config.toml
num_hidden_layers = 11
hidden_size = 448
n_experts = 32
experts_per_token = 3
d_expert = 96
d_shared_expert = 0
hidden_act = "reglu"
moe_layers = [1, 2, 3, 4, 5, 6, 7, 8, 9, 10]
router_score = "sigmoid"
normalize_top_k = false
routed_scale = 1.15
balance_loss = 0.000351
balance_bias = true
router_bias = true
init_std_router = 0.0107
lr_router = 0.000569
vocab_size = 8192
norm = "rmsnorm"
norm_eps = 1e-06
tie_word_embeddings = "early"
optimizer = "soap_variant"
learning_rate = 0.00105
beta1 = 0.95
beta2 = 0.99
batch_tokens = [16384, 32768]
max_seq_len = 1024
train_tokens = 362000000
max_steps = 15147
dataset = "wikipedia_en"
Below are experts of layer 5 (counted from 0) of a mixture-of-experts language model. Rows are named router (the router's row for the expert), gate (a neuron's input weights, with its number), up (a neuron's input weights, with its number) and show model dimensions 192-255. Each number is 500 + 50 x the weight over its row's rms, rounded and kept within 0 to 999. Numbers have three digits each.
After each expert's rows: a language model's description of what the expert responds to; "gets" lists some tokens that make up at least twice as much of what it gets as of all text. This comes from a sample of Wikipedia text that the model never trained on. Tokens count by the router's weight.

# expert 28
router:455535495497528558426423477428523551428517585536474490428456464463394464526526563535472524520443513495486486557514536521522476539540527606473542536464505627509580478508507487540511559555476504
gate0:424545513443615447565466514440509541498463472420486501485449422484429462570538485592404530509401414515459509554475475454504454470549534553610495444481599535445539503489525521581487483527469488
up0:524587436510499414564452539545446540540383507525509568533462499504481505513411470483514529504547505522472452449486479540526436397528446582557516495509540408432511550498454538432430582489507484
gate1:592448428417524473483430503473474443503437541502541426369504402536546541477498459563465498481493482499496508446456447533471499537440566459472544504437528539527520528546439597520443427499476501
up1:459505443409368434480516525509506550522457522527514465530447489526499627507499501400535585606552553524509429487516536482511494439539509422387473405449461551533487439536336528456479495433433481
It responds to: Infobox and heading fields. Field labels and heading words in infoboxes and section titles, e.g. District, Ownership, Substitutes:, Preceded, Succeeded, Date, record.
gets: "s", "t", " place", "ment", " season", "p"

# expert 31
router:513518466519473452556471460283576529431470528539520518572503471537434472423463505489498402594477513492504543478569413481530452493584541501503599452541493496525464551532480527527566584412462429
gate0:530600473402477438474554527406551443539447453480442526524507502445560528552531484518479488495515577531547593556549552492430473492425508505541512565445535545517493519592468596530610479537478493
up0:519498442452462494546476534529447432429470430481572476462570504620464571586474496637503518528563501549502507446583569495486492502547450463564546460521460428497493442503422519518460486484464515
gate1:584492488477541538437489579532554493491454568528511407437492594594588508544478522551404495495571466588439631517528482562558539532555393395544516497374509522492453499471504470429534467473523493
up1:439420494574362509639536518489572538446529453666523471400458559440528457428589501477457460538531580530488440501502609597565515459549503505534481555437556506590496570606477478537435524385518477
It responds to: Commas and conjunctions. List and clause joiners: commas, and, or, semicolons, but, including, while, although, in lists, citations and running prose.
gets: ",", " and", ";", "),", " or", " with"

# expert 10
router:525528588538452503515508560450501491455516433462523559526518488559532492511524546505541507453504531586486500527479538539457540456544450529523506464573503493548497579467510493500528573515490522
gate0:500472428559500505442524543470481553490480497436521483505560602578448495537500447486494447531488408460457510527458502559528483427517438566486461525464605435470404607483624478620490446490509546
up0:586482456469487453397466488564553506496462514493472520574497515506460453452442514480448459491586545448466383507437524464471499526597420458445557494499500472620417532439578549543472569604498520
gate1:444478520492471458480551402552445488504572516504587552463507432441447553607491491510448487524490521513509498523448407577445490418499440533524403434459522547576621487502517558547472513580573524
up1:510471528536549534405406507515512492516441490498439495442518503547461485488534500422469485434476595579564485433519446477567443506584458610448490524507513484392541436444587487514503562498498546
It responds to: Plot-summary narrative. Verbs, periods and function words in film or TV plot summaries with he/she/him, e.g. kills him., she is, trapped in.
gets: ".", " to", " a", " is", " on", " \""

# expert 14
router:521608479532534441473486510349540516425490502473572481492425454542475481505589495412491532419475565489409536488524442489464491468583464552433584513534490523586589502485433466526516504476497584
gate0:510476436436574457426531551418549534430505472467528490468422452460571579474527511473530554455535506547494517440512543472572536412525437454514493442434473564555524400513530442554537601430547475
up0:520438437598478541560518596547425477506397500517450470546488475555449510544523505469466463462568431557504463489508523556538558457408478475514459477458468443555443556594483493443537546473530556
gate1:398492454496536555482545543565462527521449510566447451510535537509534490523492499437560446521516507463441420551538462510466493444512447448589525587617533564530449488448481540495504529483511493
up1:536509504478424478556456520475393514517539556537430555439549427513501490504460496456513555505480516464440530451454598477496490488501466568539426530525598514459620530455453477492455490479458445
It responds to: Career dates and roles. En dashes in year ranges in career infoboxes (2001–2006, 2019–20), plus biography words like politician, academic, member, and prepositions.
gets: "–", " in", " to", " for", " of", " at"

# expert 16
router:571535580520491489472542538435545616430575468485488532603528502487528483390485550463527488506483435393474504499426498457422515600525533570469476530493469526550632559510603490524492523484501558
gate0:428472582416579483526604490520579534489510577445484602607478549412515496437441541478429621477523472430491491458477517459504455621527483469500519531516502489541539455562476476463519480517471410
up0:498504482501607580547508483498565484518537536586502406464538489436616441456510507493499460487491504596445646619527458518400552578541505509478550517461508462535575623485482466517470603572417517
gate1:630484539443489439467539557507582560534508490445437445485572447485513469435557506566502516468445506559443535498463462523418507600455569463572502539524423513499523443538436447510567449434490528
up1:501538498508499487513541483401530460503485512533481428486509554568472421493552427554529521464541556516465444459506506588526450517496478498456500517548436511500485502609528549526513505491565545
It responds to: Sports results and tables. Table pipes, scores, dashes and results wording in tournament and match articles, e.g. defend their title, heats were held, GBR, 1-0.
gets: " |", "–", ";", ":", "|", " +"

# expert 27
router:509454514499421463441502448425497438408511544492469492519568578523536485505548487523497490493427524490445506489444549514451556507537493531493510498511431535531572491557519533466576502441432517
gate0:571572465487394498471625401432508462478492562491516492577528446367505506516507522478534585546500545490397561513469498516556516505455499587391437370514503499550451524504504562468544539458440533
up0:391561504462488532481540549522440521519439516429412530515561601488481497489531500546528494500497502472559502582498507459433502525392486468569548544556514573538546510547447484603456466478549538
gate1:526502490462473372552513487480460496502489460487564550512532459460499553423552452482491497504457495442511567482528575479378523469605566528501450526503441467543535531530449579406534598533486575
up1:429554531544515576414469559579492546595526491439515532424508456495546453483443489571526392521502560463382454584498460559461443553509565487529599472439527468494530454471607381454493517497501519
It responds to: Asian name hyphens. Hyphens and syllables in Chinese, Thai and South Asian names and places, such as Prayut Chan-o-cha, Kwok-wai, Assamese.
gets: "-", "ang", "i", "an", "o", "ong"

# expert 24
router:474614415534493463578448505430532407413581524486485576451486500527483485517516472594481472475471476537419525510577438470518445479523502521478597510492530564456428489507419533528463436457466585
gate0:515602568539469553483524442471522486456458537443578575563528451464489475594517458531471591503453476442503517457504437558391462469453489528479504500539437450415376562523494584507483463430470494
up0:515489411488516464509483472492428432482474441463478434450508412503453474527444554492536432500555485477490487571629462486419449615478514490547607472494463550527501471504507614537548531524531473
gate1:446526523529534525494462476412541426492521505465443567516536532456497444469513496501441529500479434453473496461555501541370528391531438464512556476601464511561497455548535524485365479552535506
up1:515460549401545447418497476559466431506498508459431507521513521552476493596430520403431514480502457440480467507497457538428507517464526445404452409500513474482506517554346473500502485475431516
It responds to: Arts and roles vocabulary. Word pieces in music, film, theatre and profession contexts, such as monologue, Hip-hop, gastroenterologist, evangelical.
gets: ":", " of", "-", "y", "'", "tro"

# expert 3
router:551497511534512522509385523466494432383449524474488495505480395575416485478461566538425591634441522543420594489502531500418502539453466451432564491466425555516532580534509549500446497500455575
gate0:541460519578483507528465469443455421474506512461447508520394508467431519552552512503441531624449581551490493459541527473433483498585471523510560503500538476490431554499448545490399412481482545
up0:525485484423516557420468388547451407476414536575371504500496461547564524540437550480542461489481573393509412453486470484574582528470615466443432390531421506589392487510506419460530555447504488
gate1:456483518549572580524437507511479495546558494481497442496535417526518463443496544420525468574485492502450522513504560450553531528398517451534547550498467421522476582566507525394541501517469503
up1:541564538542565544465501550519511495502557472581438500490476448446555460499451399511490501616419542533481492518490489566455584575462589442485541442550441534500490531450434428512557401469525370
It responds to: Dates and history. Year digits after 19 or 18, plus century, period and history vocabulary in building and heritage articles, such as 1975, century, two-story.
gets: "9", "8", "7", " was", "6", " century"

# expert 23
router:493496565517579504467509459416517584473494555515482559494505505490489506575455502525480533473452382413536450524547453417517545479567558573481437481484571597508555467442465454497515483578464508
gate0:467526508502480467531501481473476491443554411532390522483464436573544575505587497460478467389424435488456438487479522433484601526530474500489474536506456478451487424563518481497496488491509454
up0:551524423588546489553466527489468587541443565374589470545513493483499486463472460489500469550555498412473466470488536527527468496536555564453489529415512416418437368453461596496542514543537448
gate1:547482474485532446455557549489472502529415561445427442546487482585590484441547539400473628465550555505495466473424479393501546610534497446487502479567534402560484487601473521419551524544494380
up1:503513504505536457579450476557517471557491526440512495479449549506486520492515460470504461493453498480449476483502479544457570436431487533494489510514406485477635484384459451523485502448511596
It responds to: Sports statistics tables. Pipes and terms in sports season tables and prose, such as club, League, football, Stadium, and the pipe after a season like 2008–09.
gets: " ", " |", "|", " season", " team", " League"

# expert 9
router:533450421609541487556437497422574491383529548442452541448492558475470481481438555595409467586520484522411518439592512537509499433567510538493493499468547580557533507473497421481458489434469486
gate0:438415514498522457549504559444482514528606518408579537408507491419532451570575559536520584455530601494520456517610525537517495503571436552528498475416533548491563532481487479458475501570559517
up0:568462552487543507455524605623484552498460472516533468460491622462523579579516419432525516468488541482443493460592427502496546607557500550507392353471551568460536479518513440504432458410553479
gate1:460419497518466518498544466445470611514529578510527465463541478498456473603565410611567503597558423513483489469483445423562535497525553551572518481419456526502501507464525515547466502482445395
up1:526520515515572451542544440434495514446411568449579470567489538558516498512483514449529545521411513521482530484577456464521525446424482349505510464543551481550539530531496480399544440543469521
It responds to: Romance particles, prepositions. The particles de, du, di, Le, plus of, in and the in legal and government text, such as de novo, Syndicat des, Sánchez de Lozada.
gets: " de", " of", " in", " a", " De", " for"

# expert 15
router:558472447606520597456500471351469417427519563578486438531469469550497478452482528543459582587548501515494518510552492476539554523487521477436551477469437493555507528541488504471566473487454480
gate0:395491576622538532479499456491520423490471459487570487521455458540534427496548509437511511536595511495421466465460554487524469571503535512404561546486455474515510450509460468491431465495456588
up0:520492513505534550397519377449511467507511426465501476561463468433565439543495330556476481490454621534521516529574539440514595586487479435488557509507518525457485424572483537385528449616494513
gate1:497534490430573462453475430507480471518483598498556520476478429553596436366515423521593511561459504408477428542472519621492502508601528481591558557480472487515575567443400445466466538490476447
up1:496464423518490492503474480486476446526537475518516513474494488495461537563546440553458471417518424506539570472495555477480519473597411540456425374546475484489480540474489525492516456455552535
It responds to: Sentence-ending periods. Periods, closing ")." and '."', and line breaks ending sentences, citations or abbreviations, such as Press., col., N. guianensis.
gets: ".", "\n", ")", ").", ".\"", "\"."

# expert 25
router:529550471452513484630433403426490465491510506473445530510542520460505443434449532513467554475469492420489519447529489462420523503504507490428446596459598505546538597503449491511544543552448679
gate0:541548334531533529411554465517491500507552419573579481458502564423436538407505536442538496483433508488460575549625423476427406652524562549444378467390492531432457505519449555497471434457452527
up0:552446424455521471455528543463548556500456457472514522497469559371550487528369435496550459501574457511501484555460524428471453534466542490544563360492407458533498533499451445492472539351473560
gate1:443522481460529524616511498542513438473582578503588514472481545512397499491481453500472425506527456560493533500406586518540493384534462491456483551468531557478590509507479474517531537547454577
up1:568437519449483518626473614540431454527527513447476519532421548463504531515446440499505490572556579614568476561395539425468503430533476591601523509470482470551489458501421462457468482529494400
It responds to: Year digits. Digits inside years following 19 or 20 in dates and release lines, e.g. 20-0-7, 19-9-3, plus ISBN, June, Website.
gets: "0", "2", "9", "1", " of", " June"

# expert 30
router:526534432564532466449545566344518527415569642471459446510430435384391462434576493527485475502440517403487563603512482487455452513585515550467506540382453585555478510489621601521557444402490509
gate0:447548482523550506452619580426499584476560530470504547541459404523413518523584543529497505462540483479592575535424487460494482495593542516546484444435449479592550466529516449429490443568492520
up0:459434459542541484555584541567543481523455419491534538483507600529394440469535468411498452451469474382459514529518449471463490519495567444516514517539529479404586486521531527464537508413504464
gate1:556520563465611513544487450386437473480487511435515476439464487555468468515534497364501403500453430374484529511429511470521559559490559469538437502573461516520406612559487528427474520534452540
up1:493517436448447522462564443520471487457483494526474477533540486496476493563433544479580496460465448549477460498514544497448573497514495479569522521436490563551448493542487532491502541571488553
It responds to: Census and election tables. Table pipes, spaces and percent signs in election results and census text, such as householder with, born into, Votes.
gets: " |", "%", " (", " •", " born", " were"